Weights of a small mixture-of-experts language model, trained from scratch on English Wikipedia.
Size: 9 layers, vocabulary 32000.
Experts: 32 ReGLU neurons an expert, a softmax router.
Training: 280M tokens, 9646 steps.
Below are experts of layer 6 (counted from 0) of a mixture-of-experts language model. Rows are named down (a neuron's output weights, with its number) and show model dimensions 112-223. Each number is 50 + 15 x the weight over its row's rms, rounded and kept within 0 to 99.
Before each expert's rows: "comes before" lists some tokens at least twice as common just after its tokens as in all text. This comes from a sample of Wikipedia text that the model never trained on. Tokens count by the router's weight.

# expert 0
comes before: " |", " m", " km", "3", " ft", "2"
down0:58 69 65 58 59 59 61 52 48 65 50 68 41 11 32 64 57 52 40 59 52 54 38 48 44 46 50 41 30 37 42 43 56 70 69 43 19 53 49 58 50 45 24 72 40 60 51 47 31 67 58 43 69 34 61 43 32 58 48 44 39 59 35 41 77 55 59 21 45 37 28 30 56 46 60 75 30 23 53 70 41 45 63 47 51 58 44 72 83 59 26 53 63 14 36 46 54 35 45 32 52 66 31 38 62 43 26 79 38 53 93 53
down1:58 45 63 75 52 20 57 59 33 42 73 64 46 60 68 24 44 35 49 60 38 59 41 56 65 59 53 36 47 62 14 71 72 81 58 42 39 71 41 56 77 52 48 77 42 42 37 38 52 67 45 29 71 41 44 36 58 73 51 33 39 68 47 43 39 45 62 75 46 50 79 70 42 61 39 38 71 65 45 52 51 56 58 50 34 51 57 59 43 77 60 47 36 49 44 43 20 34 41 43 50 34 57 34 53 37 00 61 42 53 41 53
down2:33 59 45 49 42 68 62 27 59 77 87 56 28 50 58 48 00 69 65 49 30 35 46 26 54 39 48 38 32 51 49 54 62 71 69 52 45 50 48 44 70 41 58 75 34 61 65 37 56 58 57 66 68 22 72 61 53 36 36 53 59 66 69 69 50 73 53 45 41 52 24 38 71 25 75 24 39 46 66 22 46 54 55 60 43 52 25 78 75 43 53 27 77 15 51 41 65 45 23 42 56 65 44 49 53 22 55 62 37 51 55 45
down3:38 46 48 38 37 36 70 71 79 36 49 55 54 29 60 58 37 72 51 74 82 62 39 41 40 39 56 13 67 43 54 73 63 78 99 53 41 68 59 43 66 51 47 53 37 31 52 45 61 39 34 53 69 37 20 44 35 57 44 70 71 40 50 51 34 57 52 48 53 59 48 52 46 64 80 50 87 47 29 50 46 78 77 40 37 54 60 39 67 61 44 39 38 47 18 58 22 47 45 24 33 78 39 63 86 45 42 65 40 49 27 60
down4:50 51 63 45 38 45 51 55 49 48 41 59 41 38 37 69 51 51 25 55 39 75 53 20 55 45 66 64 50 49 19 54 42 49 43 53 63 39 68 29 37 76 56 60 62 45 51 32 48 52 67 73 42 36 71 39 55 54 52 46 64 39 58 62 15 00 58 68 58 47 66 67 36 67 64 44 41 67 71 30 67 29 27 50 81 42 57 49 54 40 59 49 55 55 64 68 71 27 77 35 29 40 21 52 27 72 12 54 37 31 56 26
down5:71 79 40 25 58 38 45 51 61 41 59 56 59 51 15 64 61 54 50 42 59 33 64 38 56 32 55 55 36 55 52 49 55 81 46 45 54 57 43 45 75 76 53 52 58 43 67 47 32 50 47 50 39 51 42 36 44 54 50 37 77 42 30 64 57 51 57 47 44 22 52 56 39 68 58 60 89 40 38 51 35 31 51 68 27 41 47 66 32 99 63 65 27 21 59 22 45 37 55 66 42 36 43 94 67 31 47 60 65 58 57 49
down6:51 46 59 37 60 43 50 45 47 44 35 53 37 71 79 84 65 42 61 53 41 38 73 43 52 42 39 58 64 40 64 51 59 49 47 51 65 35 34 52 31 66 25 58 42 83 60 48 83 51 43 60 43 76 17 56 58 73 45 40 34 72 44 41 57 50 57 61 61 26 46 55 52 84 35 16 30 60 40 57 73 39 57 41 40 56 47 88 55 56 17 47 02 72 68 64 22 59 57 47 47 55 55 28 53 44 71 76 58 67 43 50
down7:75 49 55 16 60 53 35 47 57 44 32 68 49 49 36 37 56 51 51 62 52 31 53 33 38 60 51 37 57 73 49 57 61 45 11 66 18 48 69 51 42 63 43 58 34 58 56 38 70 45 58 51 46 75 28 72 74 38 63 65 30 22 77 45 46 50 41 69 63 60 67 46 59 37 47 69 46 56 30 80 54 37 30 49 40 35 36 61 49 05 77 56 75 41 37 64 61 38 67 46 49 40 40 83 51 71 58 67 45 54 12 67
down8:62 70 69 43 50 29 71 36 65 67 40 60 28 11 44 68 49 52 35 41 43 53 46 58 43 36 48 32 35 49 38 58 56 62 53 73 43 39 51 43 47 36 50 55 55 57 60 58 34 17 56 19 82 63 14 56 27 68 36 44 17 38 52 52 59 53 60 62 55 45 42 68 53 14 67 39 30 51 76 50 57 48 54 48 51 75 33 56 36 32 46 50 52 93 44 60 32 69 83 28 54 53 43 47 57 45 83 59 71 09 72 48
down9:51 68 33 37 70 44 37 27 54 20 69 50 55 77 72 49 66 58 44 39 48 33 33 59 46 31 37 46 61 63 50 48 38 71 67 36 25 32 75 62 22 57 36 71 46 45 52 23 40 48 64 40 54 47 30 57 57 74 50 24 45 60 58 72 62 92 37 66 70 40 41 43 63 46 17 87 43 49 74 29 29 40 51 65 81 69 47 30 62 55 78 65 34 34 48 60 51 53 45 55 67 42 54 41 30 38 38 28 52 21 40 38
down10:33 79 80 46 59 52 46 57 59 31 52 30 54 41 53 64 35 56 61 57 30 22 40 36 42 30 66 55 58 62 54 54 38 51 67 41 43 40 34 78 50 50 40 38 61 31 67 78 18 24 66 70 58 46 63 41 36 26 47 19 42 52 54 65 63 60 52 66 64 37 73 51 29 29 46 49 32 69 62 43 46 53 60 56 49 61 38 53 56 45 53 45 24 36 39 53 63 48 55 55 52 36 59 12 50 51 71 73 78 66 30 64
down11:39 55 49 46 50 44 57 45 43 44 54 18 44 61 19 52 73 16 49 56 55 47 73 49 47 25 46 28 23 48 75 51 43 47 46 46 70 35 37 63 80 08 40 59 50 70 50 37 74 30 63 52 61 54 51 67 26 46 21 58 11 60 52 79 35 23 61 44 27 23 53 84 57 61 48 33 74 34 47 53 47 35 50 42 64 67 46 54 60 54 25 28 56 52 53 63 41 28 59 53 60 20 56 63 50 14 43 58 65 59 63 67
down12:54 51 92 80 32 63 41 60 59 32 45 23 34 87 48 49 48 56 60 65 55 57 19 56 54 45 55 42 46 52 19 67 77 65 45 37 57 77 28 57 52 48 59 54 67 51 54 33 45 48 48 64 62 68 63 67 30 62 40 32 51 66 50 33 49 17 47 59 56 30 71 35 54 49 51 38 58 62 44 51 37 68 71 59 56 60 49 68 77 30 36 37 73 50 69 44 32 36 52 74 74 53 21 49 66 21 48 55 58 50 32 33
down13:49 39 29 41 53 50 68 57 91 69 41 53 34 57 58 74 70 80 48 35 98 91 32 49 35 32 30 63 46 45 37 55 48 61 79 61 55 45 66 52 54 58 74 57 41 26 39 65 37 57 43 68 49 30 63 57 38 67 49 42 73 43 46 39 56 58 43 33 46 44 41 45 63 57 44 50 44 24 37 49 36 44 44 72 35 45 45 53 38 59 74 60 81 46 40 62 64 42 52 38 38 60 36 56 57 22 51 52 73 80 53 63
down14:44 54 45 72 57 61 65 34 55 37 88 44 46 99 34 63 48 56 38 52 51 55 69 16 54 37 20 39 54 34 00 35 44 67 57 39 49 67 32 43 61 37 56 27 69 10 69 46 64 79 59 69 67 50 23 58 51 39 37 58 45 72 67 66 52 60 43 51 61 47 46 66 32 44 38 54 62 49 89 65 26 44 55 45 62 83 41 44 36 47 58 56 43 38 52 53 55 28 18 56 54 33 66 51 56 30 42 45 58 69 45 46
down15:41 65 31 69 40 43 52 58 52 73 40 60 72 52 27 50 23 76 61 66 56 53 46 27 51 62 47 72 45 42 51 58 57 69 64 68 61 41 56 53 65 64 79 62 45 42 38 29 65 45 57 55 16 51 85 47 52 55 69 37 56 53 47 70 55 51 39 27 56 84 25 51 46 44 56 59 58 63 16 78 45 47 53 48 33 46 41 52 41 57 45 51 89 39 66 41 67 46 75 33 73 43 35 71 40 57 29 50 58 22 44 22
down16:58 26 50 45 46 67 32 45 25 24 46 19 41 73 43 31 21 80 58 47 20 36 65 38 37 28 50 25 63 44 94 45 52 40 60 75 60 29 59 28 38 59 50 45 55 44 51 48 54 43 62 47 58 69 76 51 33 35 85 52 33 73 33 51 58 40 69 23 41 51 09 52 79 59 50 49 62 47 63 47 60 37 25 61 41 23 83 58 32 37 34 60 54 54 58 57 39 62 61 49 56 50 23 51 40 36 32 56 17 66 45 51
down17:50 48 49 57 46 70 55 66 18 70 43 22 31 41 45 54 26 51 46 58 54 32 59 62 43 60 32 53 57 31 99 60 54 86 26 57 53 44 46 43 52 47 67 61 31 64 43 40 39 70 43 84 38 49 56 59 79 63 41 59 48 50 40 49 43 38 45 41 36 54 34 44 66 43 55 61 54 56 50 49 45 46 42 45 36 80 72 42 41 36 53 37 27 58 66 74 43 69 52 19 73 57 37 44 48 40 37 64 59 61 55 41
down18:50 57 51 58 64 65 50 30 55 11 52 43 47 35 60 27 82 65 53 42 49 61 44 55 41 76 47 43 16 26 21 55 51 17 54 51 34 45 39 58 45 38 47 82 45 37 26 46 55 59 52 31 43 80 61 66 33 56 51 53 53 57 46 39 68 78 89 57 72 18 45 26 80 47 44 41 60 58 35 64 47 57 42 43 48 47 41 56 71 77 54 48 61 44 24 55 65 29 58 19 42 67 76 32 56 36 75 54 41 63 34 58
down19:48 62 38 51 57 27 47 48 52 55 21 56 63 56 61 65 60 42 33 58 38 47 64 63 64 63 46 60 64 48 56 65 35 52 27 82 40 34 66 40 76 51 50 54 58 53 54 55 53 41 42 38 59 73 57 54 52 40 68 45 25 58 58 51 33 43 29 59 55 46 30 59 35 41 54 55 65 50 45 36 57 69 45 56 70 26 27 38 47 41 69 68 49 57 42 60 27 45 58 71 50 26 58 33 30 47 39 29 35 61 72 27

# expert 1
comes before: "ing", "ed", "s", " of", "er", "e"
down0:51 63 53 81 36 24 51 49 76 46 44 44 64 73 60 31 35 06 45 70 31 48 77 40 53 47 59 68 58 60 76 37 29 75 46 56 87 54 52 56 45 43 61 37 35 40 54 44 40 17 94 49 71 54 61 36 53 52 56 41 48 37 59 56 28 54 45 43 50 67 58 49 19 43 54 65 50 62 54 74 36 46 68 42 63 43 61 68 48 69 72 47 52 37 35 45 66 28 26 46 40 45 31 55 59 47 49 74 57 72 55 49
down1:36 68 41 59 64 25 79 36 30 43 68 47 26 49 22 50 40 37 42 41 72 70 39 40 00 47 56 63 48 52 59 85 38 42 47 48 57 55 67 42 57 67 51 44 63 52 52 41 28 64 57 36 36 63 65 31 56 69 39 53 40 95 66 28 54 49 49 50 52 67 58 49 75 56 53 38 51 61 84 65 48 33 23 67 43 66 36 33 54 49 37 51 44 48 67 53 75 41 50 65 57 40 64 56 45 39 64 51 50 47 50 40
down2:51 48 49 73 52 30 86 56 57 38 67 57 18 21 49 46 58 34 72 25 53 51 62 54 47 24 37 49 84 54 36 64 54 52 69 47 30 60 51 79 54 45 96 52 56 56 37 34 42 56 74 68 47 47 47 46 67 44 47 42 54 22 53 57 45 39 49 36 45 60 34 00 41 54 23 53 49 34 44 50 69 65 67 50 58 28 27 53 58 60 62 42 42 37 52 49 65 42 75 32 63 46 34 64 71 48 42 68 54 38 32 48
down3:57 39 73 66 70 49 32 67 40 38 33 29 63 67 33 64 66 67 76 36 55 78 51 80 50 50 49 56 25 57 60 45 33 42 54 40 48 55 18 30 47 76 54 38 56 40 33 56 51 56 63 51 46 31 49 48 41 53 71 52 65 34 52 53 60 50 35 78 34 59 52 67 55 61 44 39 27 56 41 95 85 50 28 49 37 49 24 10 44 31 65 63 23 83 53 47 09 56 25 52 37 56 80 48 41 69 71 57 36 51 44 39
down4:48 41 45 52 53 57 61 49 44 56 47 57 78 72 72 20 05 39 54 51 38 70 44 51 43 43 48 22 47 59 43 50 60 45 57 59 55 84 54 57 29 57 76 42 48 69 65 65 56 44 64 30 49 58 41 46 45 41 55 33 88 40 22 53 36 56 42 39 38 64 40 39 51 47 46 55 56 46 75 53 44 69 60 15 32 56 43 40 12 33 37 30 28 94 55 66 55 61 44 64 48 62 64 46 55 57 72 40 57 52 63 43
down5:52 42 26 52 44 35 63 46 28 56 62 69 35 25 46 45 55 43 69 31 48 53 63 20 28 87 58 70 57 67 48 49 76 51 63 34 69 35 40 46 41 48 31 53 32 54 74 36 84 73 47 34 55 42 52 79 93 64 33 37 37 56 59 49 43 65 11 51 49 58 42 58 72 46 26 37 43 40 37 48 19 46 21 64 44 45 46 51 29 26 67 70 67 55 53 68 53 48 37 79 34 62 60 50 46 27 59 62 49 46 39 34
down6:28 71 34 21 50 43 54 80 33 43 67 36 90 69 63 45 35 12 56 59 45 83 32 67 69 58 27 50 34 53 66 69 50 45 22 50 64 54 44 75 63 49 62 43 41 44 43 59 54 52 53 44 60 22 55 55 54 61 32 38 50 41 32 60 65 52 57 12 72 67 64 65 34 57 25 45 42 59 58 29 60 51 50 64 59 53 56 28 46 77 63 62 19 58 38 58 38 55 54 70 42 62 59 48 43 77 52 43 62 49 43 51
down7:59 58 38 50 40 63 54 71 39 37 43 61 60 85 66 47 55 34 60 30 70 09 44 45 63 32 61 42 47 35 27 49 49 25 77 59 27 44 48 60 47 66 53 55 43 59 54 37 27 46 26 40 52 63 66 53 65 33 63 39 23 62 54 47 88 58 53 69 94 57 41 55 48 68 49 48 43 43 72 28 56 64 61 72 37 40 77 42 33 64 42 29 54 67 60 64 29 45 49 54 54 21 45 81 53 51 59 21 45 40 60 33
down8:52 61 52 28 30 21 49 42 15 59 40 51 64 63 53 30 40 68 47 54 68 84 52 32 39 63 22 78 52 90 37 43 61 40 53 65 71 57 56 29 39 64 46 64 68 53 52 62 66 41 55 57 31 46 41 49 72 35 57 58 49 29 31 48 49 50 74 45 66 42 57 22 66 71 51 59 74 55 54 38 64 55 51 46 56 62 55 18 65 21 66 79 39 79 52 68 43 49 26 55 53 37 59 50 61 00 35 51 37 62 54 52
down9:56 49 70 23 64 26 48 34 59 57 51 56 47 50 34 50 14 73 59 59 49 62 43 45 62 68 52 50 41 49 39 31 34 42 42 59 60 47 81 42 51 48 38 70 39 59 39 57 85 57 67 45 57 46 66 29 34 61 46 46 42 59 50 53 34 31 36 58 46 46 67 65 67 53 50 46 37 41 74 59 59 53 34 53 25 43 56 38 38 61 53 48 62 38 68 15 51 09 55 35 32 38 45 44 57 20 62 48 44 41 27 71
down10:58 36 45 47 39 35 38 46 78 49 45 31 47 55 54 52 53 38 23 29 72 49 43 55 56 51 56 46 38 68 71 43 55 60 80 38 45 44 76 80 49 45 79 42 57 40 59 58 40 46 42 22 71 64 36 38 59 50 61 71 42 48 48 56 46 60 35 58 61 67 53 49 60 59 48 22 50 56 30 32 58 76 63 46 49 47 32 55 41 69 63 54 37 70 57 29 45 65 56 22 53 20 42 61 79 16 64 62 52 64 52 65
down11:32 48 53 44 77 30 56 46 67 44 48 31 45 62 46 33 25 92 40 88 56 61 42 65 64 29 36 28 60 86 44 40 56 54 36 53 51 43 50 41 30 26 61 65 30 70 18 41 36 77 47 38 36 47 73 51 61 46 68 48 54 58 72 35 60 52 74 80 50 43 68 23 54 71 42 24 29 66 28 41 65 31 61 23 71 30 25 19 36 48 51 47 35 19 65 53 68 39 52 56 60 52 66 60 39 46 40 51 75 47 33 24
down12:61 40 55 25 05 45 52 75 42 52 35 48 56 51 66 88 38 48 74 40 51 48 53 40 47 47 69 30 44 65 51 56 57 69 52 38 44 24 07 31 54 47 11 63 52 65 57 06 42 43 59 63 64 43 42 52 52 34 69 35 61 20 56 43 14 43 73 72 62 35 36 41 37 64 41 75 28 64 51 56 59 52 31 63 50 38 40 21 56 57 62 82 46 50 32 39 51 53 61 80 44 64 20 61 60 71 75 40 63 70 68 21
down13:42 47 48 64 66 63 52 56 42 59 67 54 43 68 58 21 67 44 42 61 38 43 31 62 22 64 61 51 73 59 48 64 70 41 45 56 54 49 53 64 51 60 65 16 55 69 53 38 58 47 22 67 41 36 55 52 34 48 47 56 43 45 67 75 59 41 59 56 67 44 61 13 62 32 59 46 61 54 43 26 62 29 36 30 91 52 28 51 56 24 54 51 78 39 53 46 58 57 49 06 79 67 62 90 37 55 36 58 37 17 59 53
down14:38 76 44 46 46 28 58 46 52 57 50 14 49 33 28 54 54 70 48 82 62 41 40 39 54 57 51 32 61 50 51 37 53 57 82 55 64 55 38 36 67 74 63 39 27 37 48 29 48 56 32 39 34 63 53 55 40 71 62 61 57 31 45 55 62 56 55 37 28 34 31 47 32 50 75 62 58 60 55 66 49 49 30 29 31 63 38 48 74 60 62 50 79 62 49 54 68 63 26 34 42 46 19 51 14 36 46 73 25 46 58 55
down15:28 66 39 64 38 56 58 28 35 66 34 65 28 51 19 43 43 75 28 47 64 42 42 46 39 51 44 43 62 72 50 54 30 26 61 54 56 64 44 53 30 58 56 55 75 64 39 39 38 45 58 35 42 53 58 65 77 34 31 58 71 48 28 70 46 47 66 45 54 60 52 70 61 53 66 64 38 23 47 57 52 21 62 81 30 27 37 56 37 58 51 38 67 50 47 43 52 36 57 40 61 62 51 52 48 73 52 62 37 60 52 41
down16:74 56 49 41 47 36 57 59 55 50 71 42 59 29 63 29 60 47 47 40 52 45 64 58 69 54 63 65 43 52 44 53 42 32 53 73 44 52 56 58 22 57 59 46 61 64 88 26 51 33 56 49 47 30 99 25 61 42 58 72 50 12 46 61 48 44 40 76 67 48 49 25 36 45 54 44 46 50 59 29 57 78 51 58 50 14 44 74 51 34 46 56 57 35 25 43 50 28 51 54 62 62 63 66 69 57 53 52 43 68 49 53
down17:51 38 58 51 38 27 56 58 43 40 53 58 40 20 58 19 70 14 41 31 41 58 52 55 43 33 45 44 45 47 66 72 46 55 66 43 65 50 34 78 43 33 26 30 64 50 55 70 52 61 46 68 56 41 57 25 60 52 52 47 57 74 32 61 40 41 30 57 54 64 70 21 67 64 65 60 64 39 26 62 43 39 42 37 58 52 55 59 45 40 49 65 50 64 56 45 51 73 58 54 62 48 62 77 22 38 56 46 49 46 64 82
down18:41 48 30 68 20 73 45 37 61 76 50 43 53 67 46 42 51 61 63 59 37 49 59 44 35 60 39 63 75 43 42 51 53 45 61 42 46 56 40 51 57 43 42 49 70 66 53 36 37 04 63 91 47 21 82 32 31 62 39 48 28 55 39 43 12 52 62 40 50 20 53 59 48 32 74 65 30 66 54 43 42 71 38 73 39 64 39 49 33 53 54 45 76 34 38 29 41 39 41 57 42 29 50 60 41 52 61 74 64 38 79 62
down19:56 58 43 47 66 31 35 36 55 26 38 75 40 26 27 25 21 35 62 56 49 61 61 73 67 77 59 59 46 49 35 38 37 36 52 54 75 42 38 54 75 45 17 32 50 53 50 41 47 52 61 50 33 58 34 66 41 52 52 37 30 48 62 57 63 35 30 65 73 45 47 43 46 28 26 40 76 65 50 87 40 34 41 55 80 82 56 68 34 59 30 46 33 90 28 57 51 51 29 83 66 72 48 63 52 50 44 37 69 59 62 67

# expert 104
comes before: " |", " 0", ";", ":", ")", " 1"
down0:58 49 41 53 29 37 57 62 45 47 43 09 58 64 38 56 25 40 47 37 39 42 47 47 41 30 61 57 53 58 62 44 63 64 88 49 51 38 36 40 40 60 66 65 59 43 51 46 56 51 55 74 62 40 63 73 41 46 21 57 62 59 30 31 50 67 41 62 49 37 32 45 61 49 38 66 42 31 44 57 16 46 52 30 75 58 84 50 48 50 50 60 25 48 40 31 66 44 55 54 40 37 48 79 26 63 59 46 34 38 49 32
down1:64 47 46 30 23 40 26 37 69 49 61 59 55 52 35 57 53 25 31 55 69 56 28 25 94 59 47 45 68 54 55 63 65 44 36 48 45 30 59 20 36 83 53 34 36 24 30 24 60 83 61 45 61 45 20 26 49 52 51 69 71 59 63 58 51 62 34 45 80 27 71 70 50 51 39 35 79 52 54 57 59 39 51 46 36 47 62 37 55 37 60 68 18 71 26 42 47 34 65 29 53 44 63 71 65 56 39 48 31 58 52 57
down2:44 68 59 71 63 80 66 21 77 54 50 82 62 63 55 24 41 50 61 72 46 51 72 19 51 08 35 72 42 16 43 65 69 49 23 38 24 40 55 37 20 50 66 64 71 40 47 33 60 67 54 52 28 49 68 60 89 53 43 46 65 73 25 56 51 70 79 55 60 41 48 41 46 70 56 47 31 71 42 45 51 51 41 19 64 58 58 56 47 45 49 54 50 39 45 50 60 43 57 60 49 53 47 58 57 62 54 39 35 59 50 40
down3:53 49 60 60 59 44 49 30 33 38 34 74 36 41 70 74 50 60 58 46 77 46 53 49 37 41 65 40 14 65 62 64 58 38 62 45 61 56 44 28 36 61 49 57 58 62 43 41 60 60 28 63 47 61 33 53 69 66 43 30 44 55 27 56 67 56 87 78 66 42 40 42 62 55 40 50 41 57 51 41 53 44 48 59 63 29 45 48 47 56 78 45 66 54 64 44 45 41 39 42 47 20 40 76 52 66 26 22 75 80 43 15
down4:34 38 47 54 49 73 71 66 64 38 41 34 77 32 62 39 15 34 67 52 58 43 43 58 65 40 59 34 57 42 34 42 20 54 45 44 69 55 37 49 15 69 47 40 40 43 40 75 54 20 53 42 52 59 76 73 58 52 50 44 53 70 38 67 36 14 51 73 62 43 61 58 35 55 42 28 55 45 63 69 63 28 65 65 63 43 40 44 64 99 62 54 46 32 45 67 44 68 63 50 54 74 56 29 27 44 59 30 52 48 56 35
down5:59 48 55 57 49 44 49 77 60 63 48 46 52 59 55 50 51 47 44 42 56 48 39 32 57 40 42 49 70 57 64 45 74 62 03 35 30 65 56 51 53 74 34 61 45 36 44 62 58 41 60 71 25 49 50 47 36 50 53 55 37 41 44 62 79 54 44 29 51 72 56 22 71 59 63 52 64 60 41 39 39 62 29 59 57 59 39 42 55 22 73 27 61 40 88 53 40 31 62 74 45 51 64 57 32 51 29 86 09 48 71 51
down6:56 30 45 46 14 37 60 57 44 69 58 53 87 60 57 43 58 50 49 39 35 66 90 73 47 59 80 22 36 55 57 52 46 40 41 26 66 58 47 27 74 71 50 48 45 65 35 68 04 62 64 39 52 53 59 47 45 52 57 43 63 57 48 70 54 30 66 41 60 55 40 54 46 45 35 43 56 45 51 49 51 52 48 44 40 34 55 26 60 75 66 36 62 50 45 62 91 39 57 63 37 43 44 66 55 62 68 53 26 43 69 43
down7:65 44 40 52 44 48 62 60 71 28 74 61 92 63 55 55 61 29 35 45 62 33 43 65 46 30 71 65 42 72 69 60 51 42 44 42 62 75 45 82 21 50 62 45 55 62 48 59 62 40 56 43 60 69 83 61 33 41 80 51 59 60 35 41 60 43 18 41 48 57 60 60 46 73 54 72 58 46 50 28 84 43 26 56 49 51 24 54 41 23 27 59 51 59 41 64 63 53 71 37 52 24 53 40 14 29 63 43 44 55 76 58
down8:54 65 91 64 42 55 52 38 31 41 49 41 50 39 38 45 36 60 46 77 52 48 54 53 62 62 51 38 31 58 49 40 63 51 41 55 33 47 87 45 56 34 33 38 76 46 24 40 48 24 24 62 81 30 45 66 36 51 52 49 43 62 42 47 33 56 47 37 30 44 78 39 30 44 73 59 69 69 35 57 61 62 46 76 75 86 57 57 82 44 45 47 37 62 45 61 60 36 52 69 47 75 33 27 38 36 23 56 26 58 12 10
down9:85 43 48 53 34 14 51 47 66 71 54 43 78 68 73 53 57 54 36 54 55 39 52 57 37 57 38 50 30 44 46 35 55 46 50 36 52 49 55 79 56 54 51 43 56 47 39 48 22 42 44 32 48 43 53 39 59 26 64 23 30 37 34 47 39 23 57 35 68 52 38 47 59 43 33 50 45 62 74 39 31 37 48 71 44 36 29 45 50 53 60 75 44 38 72 68 58 38 68 36 31 83 53 72 34 58 52 72 62 32 71 41
down10:59 57 14 49 23 50 65 58 30 36 51 39 34 34 63 42 38 39 47 69 58 24 27 56 53 66 43 67 41 49 77 46 73 53 45 36 66 59 76 43 49 63 57 71 41 55 45 59 63 42 46 60 54 43 51 52 80 66 43 57 76 30 29 52 55 36 28 58 76 27 52 50 33 34 56 38 47 65 61 38 26 54 51 49 35 36 93 69 40 29 61 64 72 42 47 71 30 45 64 30 60 52 47 98 56 56 24 61 12 44 62 69
down11:65 78 49 38 53 43 21 41 29 42 50 42 68 27 59 53 57 52 48 47 30 44 61 72 50 20 94 62 57 54 74 53 60 68 58 54 75 56 52 25 52 38 56 42 49 44 56 56 39 53 62 53 27 48 60 32 51 55 37 56 64 43 58 62 27 50 16 41 23 61 73 39 48 26 37 35 33 32 38 44 23 73 67 41 47 44 32 29 37 70 48 37 46 58 30 68 61 43 56 30 65 40 36 48 47 54 45 53 27 46 54 27
down12:34 24 51 66 46 55 68 51 48 76 50 52 47 34 39 56 49 64 44 45 38 67 64 35 38 65 40 46 48 36 49 48 34 60 77 51 59 30 57 57 53 33 46 56 23 33 39 42 51 51 19 12 39 58 54 56 72 47 34 51 46 67 46 77 54 39 82 63 68 47 56 51 31 29 29 37 35 39 52 65 68 82 48 68 52 69 70 27 57 11 40 57 17 55 51 43 66 35 64 33 59 63 53 46 71 73 42 54 48 42 65 51
down13:44 52 66 65 27 52 43 53 62 61 68 43 65 38 48 53 34 49 26 43 74 49 42 70 24 52 41 51 86 74 55 31 29 33 49 68 57 39 66 42 58 72 52 28 44 47 55 47 64 33 60 63 38 81 43 41 40 27 28 36 34 54 32 51 21 46 60 68 30 60 32 43 32 26 36 45 17 67 38 26 52 59 42 64 36 90 71 13 49 50 32 65 66 65 71 57 47 71 43 53 66 59 43 48 20 33 41 54 59 38 64 70
down14:51 55 44 82 31 53 53 67 49 42 38 68 79 70 37 61 35 38 46 73 65 50 53 49 70 53 61 55 69 36 42 42 56 78 76 39 41 54 59 10 38 75 56 36 58 49 48 28 45 54 60 59 33 40 55 49 58 32 50 49 72 45 51 61 54 30 28 53 57 64 36 66 30 43 73 16 58 25 51 43 35 50 54 44 31 74 26 58 59 51 53 31 57 35 58 40 09 47 59 21 58 48 42 55 56 86 48 87 63 56 53 51
down15:50 51 61 54 73 35 88 58 57 60 53 49 76 46 37 53 38 35 45 79 33 66 51 47 26 48 66 66 59 55 69 43 45 77 66 54 58 43 50 59 38 58 54 28 07 47 19 26 45 52 76 81 59 51 46 58 57 47 34 81 49 51 25 31 46 54 61 47 42 60 49 41 49 38 31 51 43 56 45 25 48 48 74 48 34 43 66 32 56 27 75 42 47 51 52 35 37 38 51 32 55 22 33 53 45 72 39 76 45 56 40 40
down16:15 59 45 47 32 47 46 60 39 52 45 66 40 64 53 57 18 39 40 79 42 43 42 63 65 53 63 34 66 48 25 65 55 68 28 38 59 40 44 71 44 34 64 62 69 10 39 57 55 52 60 45 52 57 48 53 60 46 33 40 56 51 42 45 53 65 60 30 38 68 47 56 76 39 66 32 67 54 53 44 62 50 53 43 84 56 50 47 51 55 54 34 41 62 26 31 26 40 26 63 31 30 64 57 56 70 41 52 49 61 43 71
down17:45 53 49 62 63 45 58 44 56 61 22 43 68 55 82 66 43 71 72 45 41 71 59 53 55 45 49 45 56 33 66 52 73 37 41 50 73 38 63 39 52 20 61 51 43 42 58 13 51 51 48 62 22 57 38 54 62 65 61 51 28 45 45 52 45 43 67 68 79 52 50 47 64 52 40 74 65 33 85 33 63 70 49 41 51 20 53 48 44 63 58 32 66 16 37 61 46 45 50 61 41 67 43 30 11 28 79 58 38 61 76 31
down18:49 54 69 72 60 36 55 86 54 60 64 53 58 55 59 53 76 47 23 66 40 57 31 66 60 61 50 49 73 48 53 37 46 50 77 63 73 38 42 70 20 60 74 41 42 57 57 38 42 64 40 46 46 50 45 30 49 38 43 60 18 47 48 58 36 76 42 39 34 31 33 38 61 57 60 34 52 48 51 56 48 48 59 44 33 60 34 44 61 54 18 31 55 65 62 57 53 54 37 59 33 49 45 39 49 54 53 65 00 46 66 42
down19:66 68 56 53 43 55 50 42 50 44 37 33 47 49 45 40 58 56 63 37 36 40 43 61 43 40 32 56 43 46 26 55 48 34 53 70 43 31 67 47 22 51 71 70 55 40 86 26 00 50 60 51 36 59 46 59 48 39 43 61 75 41 48 55 38 30 24 31 40 42 47 43 67 75 57 60 46 72 44 25 53 64 51 40 40 60 69 09 58 39 67 54 42 48 55 25 41 42 29 25 58 69 69 36 60 35 45 56 29 59 70 43